Experts of a small language model: 12 layers, 40 experts in each of 12 layers.
Below are experts of layer 8 (counted from 0) of a mixture-of-experts language model. Rows are named router (the router's row for the expert), up (a neuron's input weights, with its number) and show model dimensions 0-127. Each number is 128 + 24 x the weight over its row's rms, rounded and kept within 0 to 255. Numbers have three digits each.
After each expert's rows: a language model's description of what the expert responds to; "gets" lists some tokens that make up at least twice as much of what it gets as of all text. This comes from a sample of Wikipedia text that the model never trained on. Tokens count by the router's weight.

# expert 22
router:156075136147131131110165086130112157127136149109133150117116129190133145117126135121137122164154145131143143185137143131129122090087124145138129133118127092135106120131144107104105106151064091146130109125122124099191088140137117179090121151132144116145158139162121094104122133183131118083137091178138121125121116116092129117119112157101125129144094133143106127142131171163113124106113
up0:127141108153105169107156098108145154128117164135141129118135121110108115148121137160127106118158071139105175105159085142117143147111108143130116155159099142135138130160134124086095131098107140109154105108163143141169115157088169147125116142158149112109142153121137131138148142118105145135111128126156139132116145121120110124148129156113103127127161117125145101123137189114152125122123
up1:150110147128107098144144088157139123151089128145116103108145164118075157111048162117161123173126135119145124133148109188106079074140162138137109179115134138141131115156137113138148134163125129187112112076089147152133137115156148117086145117190153110138148195158137117133114134140149167120117116159138142103162118156064168136122158106111151111109112116111117159142112152117138102129121
up2:097120117142159130132153099142138123106171144185099152140099113124136119131162148129124149113130095128163065128116143133092151104133124100148148146143111102118169119107142128131110140151105071169149125069137155161140167116132086135121177170133132106118100134133153153139126169144151130099113153121144126107145096136114120095129147117105132125106123102144058165137112141113104169099110
Description: Years and result tables. Year prefixes 199, 200, 201 and cells in sports results or record tables, such as DNF, DSQ, Final, Rank.
gets: " ", "201", "200", "202", "199", "198"

# expert 34
router:154158176090103111138132134119113127120054094119090112143125131117149145097106120156118134097110127159123114132101132082117125125133152074123111133145116117152144146111151159174158092165141131151116170114126089106158095135137115122157119093147164080133129117112130156155152157144124122138113118104132141108125125107080110068135170122115118131124092118152134097177149164152135141146116
up0:130102109070146141172130161097134110174134154178135126118146130116117124153119150146130130112070151148131122175139152162118127118110089152128143121124127120102069122083143138137156079097131124169140085142176099105125111098124155146123119110105152144134117108084134121109137142154166126100095123102145174119112172101172145122135123133095132152099126124140145120116148136128141141087115
up1:103122141130139129132138110136125157118098118158126118123110144119163098132121160138121120145140125138122117100149130127066133133109162124158109112167145155179085104059162102142113180135093127097143117157147118129124109105142091138116079153139102079126163143086128138146092149104118165090139090146136145156108147105122136109172125131147123139072140121129124107119119129160112112129142
up2:131137131131122125125101148140168157097146133116106116155112168087137140143144102096103112170119144132103146142125126142092129128131137177127125130130143159101152112134095101130160099130138108150129139093102108147142156152155100110084132140113106152140089109136109154137120164132138091133144114117107108098117092116132103170114161110137175131167124138128122162119133087160129127126166
Description: Sentence-ending periods. Sentence-final periods and quote closings in event narratives about fights, games, disasters, plus action verbs like killed, drove.
gets: ".", " |\n", ".\n\n", " The", " his", " he"

# expert 25
router:147152141120128114136164165112151124130159130140107141130145131144133133096153129137120155108138142077146085112168144127130147131158146109157124081136108132139132130104116104111129153117174110150133122082088125120133120162132135128165155126137157156115126108103142127109174108119138103107160106116136102111105152095132116103131141116124119168125166095116130156175155150112118116134154
up0:109131091124168118130151145125119100177095122188156120126160114152126105098115118158107168114094120108160128122188087119134150100113127112135159106131124144149141172127107091125123085157137169088131159107105125090180105117076148161135138143153155171091130117127118132148127144118130069099134101127128132142146135107105105151135115101084117149134164135129122127159098143108139102163137
up1:128114120137107121173168156153155133153124144098125147135154144152150152110111182129119117139153122112103170126137100155110135141143118115137122105102101114142141149129129144123151117081137101168065096101118092085150096152083138168174101112117108130142135165091117129134080150099146123156087097155139188169127095110102112103140153086137122095113151133089139117160093124119094117137095
up2:097109133119138135122140137148122146161111107151147126109124176112152098111137137109131141106119071112168146143101107133164121125142122117159125151164132118121133082170118134122120111107120114132126127155143111096102122125118153129159122083140099146109124129145114126129148154088156153162149128098125104098123146098138142111117130132080124099099095114112126121141095101103127159062113
Description: Sentence and paragraph ends. Sentence-final periods followed by a blank line, especially before a new section heading in species and short biography articles, e.g. Carangidae.
gets: ".\n\n", ".", "\n\n", "==\n", ")\n\n", ")"

# expert 3
router:118136143087130152123135158093109139103115125147138125096108124112144121120134131165143132116146113181083138130094172104129184153168157152156142129157152173144104118086127174142146148108138160115110155117132130144112159179149115126154160139110097101086180120143139090162143189148176108132174104161097145196112119132143122161122089149126113147085143127141135096112127134122139134186160
up0:121091127117100131120122167135123179129157152136136148109147132138088122087090085147079153155181126140136125104102138173117150128160121099146125106151144102149090127164128139169081142118148160121142115126128129155109116135116143082129158098148068085125149099065140115129121129162118116109132164129100132122124153125132116139126118119124115120151115110147123130120106171156148130095186
up1:153180102142146132151128093150130138112097118112127163141147092123139156140123165176151115140107132117099087154124136145128110132143123148134145153137151171113150160103113122106129142149137146132152133121123114136139115133137133113121165160123149057125131161152146105104133104131127101137124124132158147159123136114115127100104139146135123142138132173107194120133103156070114103122141
up2:106105145113117134142143126153137172107143129095111142116134141163111127152151080163138127117089096137124116113142103145106133140131171128130146077113157125168142155108118107165082138109086106106161109138103129110129146098146130189135117151147137086151163111134177104144122134130128082126096123121165102150135128139102140114104122129137125101140134127105045153129116099104114109123111
Description: Relative pronouns, subjects. Clause-opening function words such as that, which, who, where and subject pronouns it, he, there, often following a comma.
gets: " that", " which", " who", " it", " It", " he"

# expert 19
router:101136116120176139105099124118115125179075105139124126122167120152174135113135146151161155119171154154147193102150166148137169144127104134089090089110128101103111119148149084146132142157161156060174089145105116176106139160112110125140135128143153161144096138095128114126120124131134113115125144118147145167160133126113115090152139075159153109158124129177131157156145125122145113121130
up0:087094065145154095135129170149135188110096082108137135120123113147098133120110154080100151098140167129167139137156092167129117120110106168100123134139106107160125193088133132123130103140143104104167147125128124156164162135141151133127103151096138134089103159088134136120129086100124130147116095131097136120105145093140146125133100177128125141129091120116142203098146131146117101130146
up1:104134125132101129113157143140131135144119122147126107088108117107135102068151111135129094098152120173126126128165137136105131114164147105133114128104150106123121086130145098122123129119071129120111121114144146138106122171101124126106128085101108116121108104126103059129121154066116140116125116112106133187126145131108132141136074115119158124150084154159096203075128124117142144159077
up2:146107139118131143098118123160120106118123160107118130135165130144105103099129092142133175100162128101141124156112158055130139128138121117113120122113124134164160133116169158097108139145155124137115120148129151137179141082186121161144069142151144103116131092113127124088078125139069103124146161131123153134121145121106089105170071146158119140103145123143127112160106134137109157162130
Description: Table cells, titles. Pipe separators ending cells in results tables and infobox field names, plus words in song, album and episode titles.
gets: " |", "|", " of", " The", ":", " \""

# expert 38
router:110187119162130107137113135129148102105143139123110138120098110116119164165133107126095132142146096100188111110141126097131140114123136111156144091145134134103122133131113127141111110136125138156128143132098151185090091154148131140100119115120092151099157132149144150160095139114114107165129121098078123063140083115147138106111146135140137110174119143120111144078112204109098154141130
up0:102106148126126169163138144142112131109181143121128148127156125077142153123164127144149120101126126139139098150155103134130136163160198093152160154132110148100147147147134121123131136111157111142153128106109099148122116150128125089102124154142121089111127138099115142112130136134142103186100114130111084113092141070128112160094098155150103122138121123159121134147141096140112126126154
up1:127095163137140128126138128143155103144164101155071129112064154096159091142091182150132092154123153164129096143148183120118145132174120097117131141150128190117148172117130117110159116151129114164140129140132135118131098115168148098150124128097110140149089137100136078133156142094121128118118107102157141130139120163152144119091156135117150075136105159138105096168121149155118106109130
up2:092155091160128156146098115108115131127122137157124132156093139141151116180127188129123141112126132102152124121116160167131103155163146112145094123113104086094121148123098163134122122124180119105140117083145120124135133118127119105109098145136160135126111143080128140150082113127090137113162129145123133103128120172143099133152153152152148107148165119116149132188162168166118138135102
Description: Dates and opening verbs. Final year digits in birth or date ranges and early-sentence verbs like represented, began, announced, born in biographies and team articles.
gets: ",", " in", " of", "2", " from", "3"

# expert 21
router:126055109148124143129144133099120131105116134153138134140123150120090097141138101149108092153144079170108119125130125193124121122094063116140142138106140107145133157127133087194142139119108087105108135133145134159110125076138136119146120112155107101139111115129153108129137148117102152097114145161119091134141172135093104126111091151143136133076151153171113083170175131110147163086137
up0:156141144143107125131114090118114104084079128191136150094156119142106170111089117159146124132116133123187129151142137142139144151121169147132168092140125123147126135148125098124157145120145106148105128107128142112166147117112116136127136134137181082158159115120157144095101114121163141109107127119157143156167121161156154124140109134126152112114144135116096162134154135155116123111135
up1:102118113121093121105119121111110062136110115129099083104134088135104127106124128185172100078103155137108119164158167155149119193126119098117107132158105124123133152138158147165091119132141102116153160164122136112097152094124168130155091161131135129120115126126097138163130123110105119121122142118100107109163106124110111146112104157138125135146146170111121138171132110126145129153171
up2:142129105128127114137114091111157163123132130126133121099126106134104115097087164173134102117099119188144106118121122146156131115115137147121131131134121105140125155146121127136105126103123143099103096138138170129126134126200104139171115089153121130121112136155117188138157099125158157130136120129119112109142130102104131109123153128102127123121163116115121118108146109098133163110120
Description: Prepositions in event reports. Prepositions like by, under, through, of and line ends in tornado, storm and military event reports, e.g. confirmed by, by 24 January.
gets: " by", "\n", " (", " |\n", " on", ".\n"

# expert 29
router:083138122141139130135125122142123113132138144161118143111132134108207134134105095136113156149102101097120098145111096138107107123066134153151091207143084101118171146081149094134126119129120108118093135122101134169114134131072142140117138091099083164138092112092146126191130174155134094114118125108116144121123128156127123109128115164089106127125144125144139108139124096113162120130089
up0:185147067109140114093117104153134121123109154153105141150084123113143150118126118102120112137139123136106108145137156155108147124142113136116136076151125138127134085171110144138117121159077078103115135154121140114139127125118141076143124150178144124145081164154135111139115153145130161101155113144144123174151142129150115149153138149143135131112156148115112112151102128148115135095132
up1:148112115106134133155164124128140135102150122133106129124129103087164124129146092096148107150111117104123103109129144089140098087140101097135139105166119164124156136089106153119138079176123108133108130157137109105113118108105090082124150115176131138126148155122150162193124086128119108118110142097127118151112151089153119112165158117114113119166136091132146127142141093131091157146133
up2:139135155075125125135131144096179110134080137137132132126136125142166138112151169118142138133119134141163151116117126153128121136096091117093112141128138137090118140114096122109119097147133113138101160133079129106136139111110158167120120145102165174133099103125096121178180180165105110105098161099124128107118130178164165103135158131106100119131131155107109184112174116144133139126115
Description: Of, table pipes, list numbers. The word of after city, University or Emirate, table cell pipes, and list or move numbers in track listings and chess notation.
gets: " of", " |", " in", ")", " \"", " at"

# expert 10
router:152136101108126108146129119124098157156139175131146141127134114154116137165143124144133114148117121117094124109108137135140115155124137131146099176142111153134110138105127144141171105129132104094145092086111168128111156120131144096193112174094105157161118160082114104124104140105160112117112153120114133156145090141070093087084112154121129117115141074139163148146128159103172138130088
up0:124109123102116115142085111089154137128076178069132139149143084128079099102088170126120118112152102124112124134130151108114135157136102115102106134138127108114145165119126109119127111113110142142186146113153123099098125094056129115077124140103136105160119111117155142125150119148119154143141144121102120084094119137130147135136127105140147077108166141105196134109152126122108124089106
up1:118156155167125124173099115086181131109121122149127129110142128113125151146101060105081105134163093109145119156127130138134114145112128149149136156159116199129143147142097100127080116127172132163155137142115098090131183119131134106163122127146093129097138128116110160156138103125075161145090152125150122159139098131096132104134155133161126160140136128119137096117121107128116095131141
up2:120149121120139128139143111173139112121098147092124142138102151137103111101089177106120170145150155110100140125114102084139124138164081148110082141079121109157125178135140129136094124125123133096148105148116106118114150117156115154141163150132118141103126092107163126112109094148170125144108105115119127140108134133097111102117130152078146157114120101116133110149129142145132138114133
Description: Table and list punctuation. Line breaks, semicolons, brackets and pipes in tracklists, tables, formulas and numbered lists, plus the article a and This.
gets: " a", "\n", " ", ")\n", " |\n", "-"

# expert 39
router:099136093200161152146095131103129128107144122086139168131115140107155080174153161119117177129180121184167119146121121160135143130146097137145118115109136126142121140152121149121099117120142162123134129139130123159092095159107136107105123152128096108139163091103106142152090130154160083097133139120118096134074120161154153137120093092138141111124148134098148096137114132154116148118139
up0:118108087112130125160179190123132135100124129120126161173151155102114138118139098088123110146140083157107144091160135132096156117134153122056172099160058127152138141148098131127121099165158148159104108135143133117148089120133158134137138121131123138137147121140153186132093125126101145108167110115098184083109154093139110172104129138101125134128113106081133116170149201104138115129133
up1:091119092161149115140121120186117107138139137141116108096152087180097133145154102142127137173132085125110127103090134158077144099153138128170125069129120118121091116114145128160117155143108118139134142092090083112136126086130177137142132081159124149125097149141102145129083125131134162141131127142127136097146162102181095113100086129127100146174103131169129172132118160149125119090134
up2:114107137104121140115096087166147132124103167094122130183133133153153112134137115116127142088094135115080100122123146117096097135123147162158140125102144109112102126133096138110133137114114116097149136117161110152118104146112155117116105130115139152103141103116093121114118112123160116110123109094180093129103141120136082122105105131121102111151044138137143087117169096130078152093151
Description: Linking prepositions, separators. Prepositions in, for, to, including linking roles to works (Senta in Der fliegende Holländer), plus table pipes and list commas.
gets: " in", " |", " of", "|", " and", " for"

# expert 11
router:125138120155150122108154141153160142166135138157110161137143138157136120092152131115112167098153131119105093110094115144123107114130141176135121134113100146108164134115118152159165107120116110134108103130119140134107124117129125174112112146095113110144107132106071114107138140123164142127132079124134132143116096089157113108136164123090132108136168141095107107153095162128115125102154
up0:139131080123109138178142141127100142181142153107119156169157154147141151149188124121092117142144138156128157134157095137178124100125105125128102107098165136115107113148128104102137143148154178129139122145088111125086153128144083141126163110134093132143181126127120131116144127109143126132096126152123110119132121093153068151099140112115146149055129135136124131106108140070115110099093
up1:109138148129162150106098124084106166111155145106135137112150060149138114170109112107135083111152123155136085130125156083153125108126142160125102147098104107154100102135118166132139108147118105120114109129138156141109124170157142139113113107113109110137144095104100155138111157133119090163150094144088160117111091124156142134109104109127103115128155127137128132122089125145138116123135
up2:119095140155105124148107123146147123139138132164078142158122134183125120119166111109135157105121124135157139133133137154162170125097143157114122140176124118145136122164129153144124168118130130127130144122138145143123107121141136086153117110126106111141132156097154102116111149150085165104102095149124114153145115084131130093132139202128129102142104083184155124170134189131144129160132
Description: Years and decimal points. Year prefixes like 201, 199, 197 and periods, especially decimal points in coordinates, climate tables and numbered list entries.
gets: ".", "201", "200", "199", "202", "198"

# expert 2
router:132106135104142141124149181123138143114136147142148076131163120133118149146094127139140048132118128105118081137116118132163122146131121075081154115162134139136119118119146123117134128157121140127127131117137091155099110077140123127135123151155105143158119119110122144114119116154095096143097158196102096111133153128124162098150141160119108121119130148071128110075094131130134122106099
up0:080177127141145138119114143193103144120143116093125161136090149166150155110085125104128113187111120123099132078135137149143132120107099156114138140158113098112118097135129110133149104149141153109124135085111134129124116086153126163110149174152131131153135156146059091112075136135142118100081123150107114105118130154125099121065090127117091140170112140101126154114103113157168135115102
up1:143094145105150152127115115141130100104143186097149116136152083152112158165120161116169126161092137148098147102171180168136147109074123099082113134121150107164110110139091146135120108095115142153087111135170085099114136100149138107090094141106086116159199142141131163152101102111142102105170100138167128091147152144146174120106116110118087084079128158142173122123129113106103172137169
up2:121114145151139154098126155126097161123125119083128138108140134135151155135126122107140127112161124139140133136117126168107129111088154091155138109105109064124196134136079119128104138144087154104114140136122105154122115138130189126130120130098157160150129111121140135154130146108150079138127123117076095135114098113089146131148114119142114127126183131132183105176153132129138152166125
Description: Person name starts. Capital initials and first names beginning personal names in lists, credits and headings, such as J, David, Chris, = Bill.
gets: " ", "-", " H", " J", " B", " K"

# expert 15
router:133096103148085146137126090132117156129119188096164206159122130130127119163114083124139133101164103172158135111120134104125156138135155176145184158118142157095070111128134102116087138125121111163118172115134137160095132156120143126137103126123139108120112077133148124087082150124146136136111126124144141129120155069094126136129119130152132130168129132160093179133102149071143098094130
up0:130138121152114123150125082116141134131119151103121142121069120150133105129127102124119092118125125120128155166095142127137188113163124108133156162127123118178138109115113144120119110138161149135084113159094139154114100077173163100142104116072117135125105132125124151081123129102126116122127137168144151114131104152116126138080131164110144168119167148116163118179165143111122147129091
up1:120126114121092135105146112156152140161134118135101110159143111133115101145156119135157139095119077129138105111177107159121121142138107128159131109082119141144159083168147139158147123111123149104100138133125108144136114119129132130161115121142118130117111131132087090150143134114119156125149124127177121174118154144112113188149128131127135127158096138157083148119135094119162122138098
up2:160143090133123143126113127142178165104131114144121117127133099091151141099126077115140149143122138100133109154143177139155158141147165129156123141147132150131102103094114093120122154135123115114156140096140131131155148078109076203083112113105132106154142122130077130137139131109151090113113112150139079125168113133079125128124127114126098131144121105136084135174146111127128119139121
Description: Verbs and prepositions. Core verbs and function words after a subject or verb: was, is, were, became, and graduating with, in front of.
gets: " was", " is", " a", " of", " to", " were"

# expert 9
router:173159160095133177145114117073125115164118133079105131135137091141141127128107154118117130154092157135114131169150163179143118119188139120148098125151132144127149162107161155158123086122105123107129133140092163109149126130152122141133134137143110175103121162134153115159135112128130109154122132139141111116160106149149122166075146086094146122151147157121131142144146151141103114112197
up0:147099110126136130144165077145157078116051133136128143121134147096109135115141133141139141125155146142109149151127166109140132191149195131084154135165170155165154139083113161130097161106132090133083149122130101164135150092111114149107140132149125129140143123144114124119108103120113120112136176085156103146137094129147138173144118120135140132142093140123161121136098106111105110126138
up1:152128120127136088118133143131168114117181132156132117123117097134105179149112124129131131129122102121144139136155166077090168138141158079164114124111180125141151118138142159134116143174106092164142152131129168158150105160142112096143116159165134102137102177134171118159128076080151118098098132129154142124122120117143127138122153147124105118151126150110132146079147113143146150129152
up2:145106102086135151143137139114132110122093074108104153116067097119156112117149118126106136138128128145112156133112120098135108135136132112132124140120134165088145107139141174139102137138122108149136098131122158132148148116128155148140151177114143125148137138170148122091107092108131145105081114141186123114144083145117121161146109174089156087142114107111101158152127167110152129121161
Description: Determiners and section breaks. Possessives and determiners such as his, their, the, a, same, and the blank line before a new article title after infobox lists.
gets: " his", "'s", "==", " her", " a", " their"

# expert 30
router:105094105086144140155160169124129128112149141109173123124135102129126159110122139129119120143146172154113143070149111085121144123121159118102097148114111117158081154120160124121122116075146115153079138165139096107149127127135134125145139142147141168111144112150095092105101119136120101159102105124123132158164153142123154124126159179076149147128124112100105141141113148144123109127142
up0:138126143137164116132129154121151128118151110102157148082116118152124162115128165111148109101116130132160159089105118173150109087126099132087123148120077118092120157094099132133138125094097125115114127145129115099149134087162141086151149112125137089145098134130104117125114127102135096157154122146117162143174145109100148108100120102133146108161125105159117117116130104138133103107082
up1:135118119093114150155115164147108142128100117139160138120163098162093135169139135163159099113162105127172106121100114192127125144084131102148124137129148110164124137105121101124168118135113198151168109128110100142152071096125131091195135151174115106129143137147151123076119145096105129132142166121128159109163095123146144138161072132086135134118129090118121139144160109132119176112105
up2:121084102103116113146113106113162120110124127128095075106150142149145102167099138113117152161124136137123112105150121114126162140123097161105178145118142112157146116128164116129150128100134098146129130142127139137119135145120145139162138099100128175123141153162140132127114107126161118168140177136121144105109128134122103099174112129150115118177127155112100128140099107159158157205145
Description: Spaces before numbers. Spaces and prefixes before numbers and codes in sports and bibliographic data, plus pieces like pre, sp, op, United, number.
gets: " ", " United", " South", "op", " sp", " North"

# expert 37
router:150168067087140097127130143143154117118092125095149109106115104119121109118116132097106138098103133099111128131152109163096141105118132095153101137156150169103103136127137164138140098141142148145097168136162123131122141149093125083110145094116084116120094092080117194144120118085088126147113094127120131149054121094143160142174084107109152153136143157136120151113117093112144132113128
up0:121125123111130099118122115092118124135114147093132123084151129119090146122131142125121125112134109116111061124117128068158123179119128128127138172138104123134126131081115091150136146119132098148127141134125147132135124152096140160114124103092095097157114114146110143147137101100064086145121113120120133089155133150134127136145131110117135142119122095121155151133144176112131099182123
up1:143116114108172153118150100193079143120129119155144104144104137126131151112154105128154134118135094074129139177141143123147154116110088137131130150141153132094129137138137134135128152095157159147141115095155143159133189116148130115124128104120128137110111153092114165158140171154109127123150119108131097136148116120113125119137090078159121139130120091133102148165136134126131128125113
up2:107142078125132108142094140090117121129140120087104103120122098132101095120158113157153101128150122077150089132096111111124188116121111108135116132137124133144140141156147094113173111137131099115118112121187123117081088126148143165123144098101146123136063126126089173103122160115094131125135049132103134160160173129147102098122118160144136148160119136140112079127088126099128161108144
Description: Numbers in dates and tables. Day numbers, ranks and digits in sports tables and dates, like 14 August, 7th, 63.4, plus short word-start pieces such as Th, pl.
gets: " ", "2", "3", "–", "1", "4"

# expert 28
router:133123127139080116124126091161115139109130119139127144194133159123131103130160144105138126073133109124091112131078099088134129131087174091151151145146130137125106112143135124134144138141130121127113152178109111093121112138091116081165135108080137134146147121144124161137121103114143143108135128128173122153172108147108136135129086118131137097106117103138137141105157089104174093125112
up0:130119142140115127139124112123137119120129163137065115129112083109125130089142114155110147139153114117122159162121111112154065141110135167125125146100120150114093092153118090104114107082102115076162127158142135104141102144084097111130156114073094124119087123123115154157112114121078157103142117124127113075156095110097145081125130127114121127112137117143128151110119102139127087132165
up1:155139124152079138099108091147157153116161144133154151123123117134102113140113104132116146125109105134139113108116090152149128137114151102141134126124158141137130143150106074136147103153114101148158110118146139118124121154169137098129107187108093100124123134141121146096113122136116154056115095120160111113134113121119107151156136149112145088102129133118128114105145124135151109113140
up2:100137101108109119118087162120104105166130133153139114141135137085118131117141118161121116110129103115099115133141104142181130113094049129128134099094103125086147162141114125164088112148096143108059133163141164139155128101135136099129136151160121092107168141149121119133143125111141104128149111140113100064123104130118105118153131107136123120183141122159140114155132154137086136134147
Description: First names after prepositions. Given names and "the" after by, of or in, such as Philip, Frederick, William, James, including names in legal case citations.
gets: " the", " The", "The", " John", " William", " James"

# expert 0
router:155137126157096182140117139108161138111134133144113177146138129146110167106117119084127122135155138185124138182119121087154127150132091093122106142149110145127100108121085177090108153095126163127116153127130158095092089122085149119086129174100120108135131103099121180164125109159091127077113119096150152110138129139128139149128139157155142154144121091115149142159146135125107106129120
up0:129146152137122120115147108107148137108169149133140154142121163107181136091146084085097151129113149103157105156118079151112132140144112111162200143147143071136115135141122136144106095138128119138131152130164104136120100154133119114089108129073090132141111099127089157166143155154103137141130152132140122062129133109170163145117186139158101121164123107179140163155126139095155104109117
up1:162100116103157128107132136161096108120106145078132167088138161089113130122119138133128129144099129167136122114121126133144124085143122146112143119175094107111137108133123098127113100123141112084158107146149099144146097176154137104155152101077154160125161120119167159133121166105151126130134131160113141119175143099161166121149123136142151138091145144136130096089145114104142117099138
up2:134097119103121168097114106145158158151103135155108111133109118130128151104134119111160136173109147147166118134126154076165127150062101115111122167134092126139106133091111089163110146083144119126131157143094136084119128101137157161104154156147147079118130104085115129115092150112102148108135129115124104136133105187110144106127095112130082118145150170144098139137117099146151168149144
Description: Commas after named persons. Commas and function words after names or places in biographies, as in "Edward Howard, 1st Baron", "Born in Belgrade,", "post of".
gets: ",", " |", " the", " and", ":", " of"

# expert 26
router:183107091110159107101129126142135153133157109122160148138148170146126138072134108112155122148160120096121167130138113117118107161129155111128107088143154147114132157102133167115116114137103085113149138146115138115164140124110118132184127116143150152157092118155074165145128123154161110121130154109105153111090117155132091112143153103097079091142114152107115119118115123127121162121108
up0:154158094153136136161155110122130070165076103120114133111129124148115115128146191118162095125169143119101152120170151160112163139136131112121138094141104144132114150132139131124136116135170105142148122127166145123081078147081144159123137112151116153125135161127080090129152138148060120137097128142166118128116136146121140152084154137102134068106171129126161119124128118141151103124122
up1:172144145126110120133105122125141115157152130135127150144143118100182145130156129134139120137083126124158122146137144086135107119117131127147136159166138125147145129114111105141162162121104169106100116107132116081139179110148093141119115140154128108093164095087106104127155097090139149128147097117102177120087136136113124148131108094130112115146115097141097120203145113150141128143156
up2:172134140132125169159119103120120171104139179139160156122127134148113118115097093118093141144138137118152175196087119120112097134158131132161121144117124178118117130160136205116106117147110156105129163158102161136113136097141137144090134105127120138122096134133136100088156108112166130114110147129151116134179153159078152114121171139145106149145143113127126109119126169120115123137133
Description: Coordinates and Latin. Spaces before geographic coordinates, pipes in gazetteer tables, and word pieces of Latin taxonomic or place names, such as St, Bl, ur.
gets: " |", " C", " St", "c", " L", " F"

# expert 12
router:127122144168153146133101116081104101119110115135116155125118121136150095169138114112128115106116126138146120126108127135114150127102148124148179120128128120162142137088089087128152074089050162142112168171118084133129096142145115146171129086112143142109158133137108104130134130099088156128154135137105174090149092121158129099127067138123150134147149099131135129102158151085097142164132
up0:129142135139118156123181146105157092117139157116126163133107119139136138113141112127131101115143154143102137149134130131137104153105116154130108070109148142119134126107093116147144144078146152168140143103126125148138093125135110149116131142115118176146112117122123086109174159119131127169124113136130157097115123153120161135093100125141157122073094158138123128087151152094133116129180
up1:101151129090120113095116124157116121162095125143154169136105122146112061117102134120110166159106117097044114139170099156152094146145155164135145106139139145099137141166139140147128129144146133091168130128131122100121159106131138128119123126179099150105114117154132132124156174115123174140139119099151116148115104099100175135145135123081139129115124128151150134123150110179109071128181
up2:122113115116134135130103104124171080097091103092123135137135115123132135127156125064138120106081083126144131144177114136108124103144158121132081121131108134103133159165107098160139141140143131108122154104158118142131131094093109117070139145121156121138089169105132149103083164139120146156143118138127128129101125147161160140128089104144104110116169123130123116136116088104163097091071
Description: Adverb endings, prepositions. Suffixes like -ly and -ing and prepositions such as of, from, as in running prose, e.g. "engagingly", "at length", "as well as".
gets: " of", " to", " on", " for", " in", " and"

# expert 36
router:189122138114093141157103182127118128156114137116147132128177082092121144151138096119139146143109134153149147149165166150135118168128118120125116150135122123084114118141122126151140141100110151165115162091132158083113134131136118092150146129108170135192187093162098111146157150089143080123141098086148130116118133131119150080150112131141119132139148143156097135132117120112140147106148
up0:124138124102145139187152160131162121131139159106111119134111107138153122109164163150136142096137138068138097070149067168175124119156105103096119107124134129147141141158106123149141126108152127150098122124111122119101166091109071147133166129127083139138147104123110114176136104179148136160127155136121145105111104120128173130169116114092136103170152157127140169142117121140119117146158
up1:131079124066110097166137173166131114125168172149113117187156101113129124146154127112106117122135090119116110084105139139177104121083163109145103096135134153115080109115132077121105147114123154139081143134161141127117103126140143100108159178102131101130156146114126130098144098136102117124140130141158141179135113127100135110096115132119121105117087151121082148130107147073150123139166
up2:118164113140152113157151122186103141113078162114145144138152153142174135175123174104112152065088158129182125105128161134129116161143192132087098144133123116107116136158128148129114114090111162134097140114116154159109144105118089146136133096156115135150121086157108108117138077100160157136113152122104131101157091129092165131119151139108136162137158113139133139087124129127126108130109
Description: Modals and naming words. Modals and function words like not, would, should, as, plus naming contexts such as "named the garment", "Species", and romanization commas.
gets: " the", " as", " to", ",", "-", " is"

# expert 7
router:163112131075124113074123154124145128121072109132148128128124119127110178131097105129111137119119137122102125150112118073090136108117116118123158109101144158104119164097084130144111096125138122153116123130168131153163128138125121121131126125098161087163084126108158110112086130127099114179130122135105077133135137158077125123114194150103144175136114130120082158181116127142166146160164
up0:118174123122127162088113138112151155147115091084098156163101108096164165130138124134136145156103165145152159085104173081116119137179103150110113133120134131144136112112124106134142163117167119149151148111136138115121118144102145184112115144117126113133184115134150124171148135127093139145057120105113111094105160117115117123096180107117169123135146130128125119116128072143186089128145
up1:120141143112087125120113153116104114139200131117112084120179107107120107110082145143156142128141121182105164149145131112104107104184127115171109047150100160113126126135118126149142104142149091105106122103098124119130158139148144143078124135134089109144112141135148138129132129114114174128133063138103120095122067152116146171129133107136124134185182103151129141120136126124184119117146
up2:141162151101108157138147128119146165124111148107101166131121169156099132130107090155177169131125170080091124181066100146164101144111111173104100055132126163191143116113116101115138119139121095188094151148114141124114120124160124139155133127092182120124101129089102119160158097163114103150130068146131167165130131114085125097103127123128136092116115134129169144101129114141145148119141
Description: Biographical names, pronouns. Pronouns he/she, was/were and name-initial capitals (G, Mc, Y) in biographical family narratives, plus digits inside table numbers.
gets: " |\n", " was", " he", " G", "5", " He"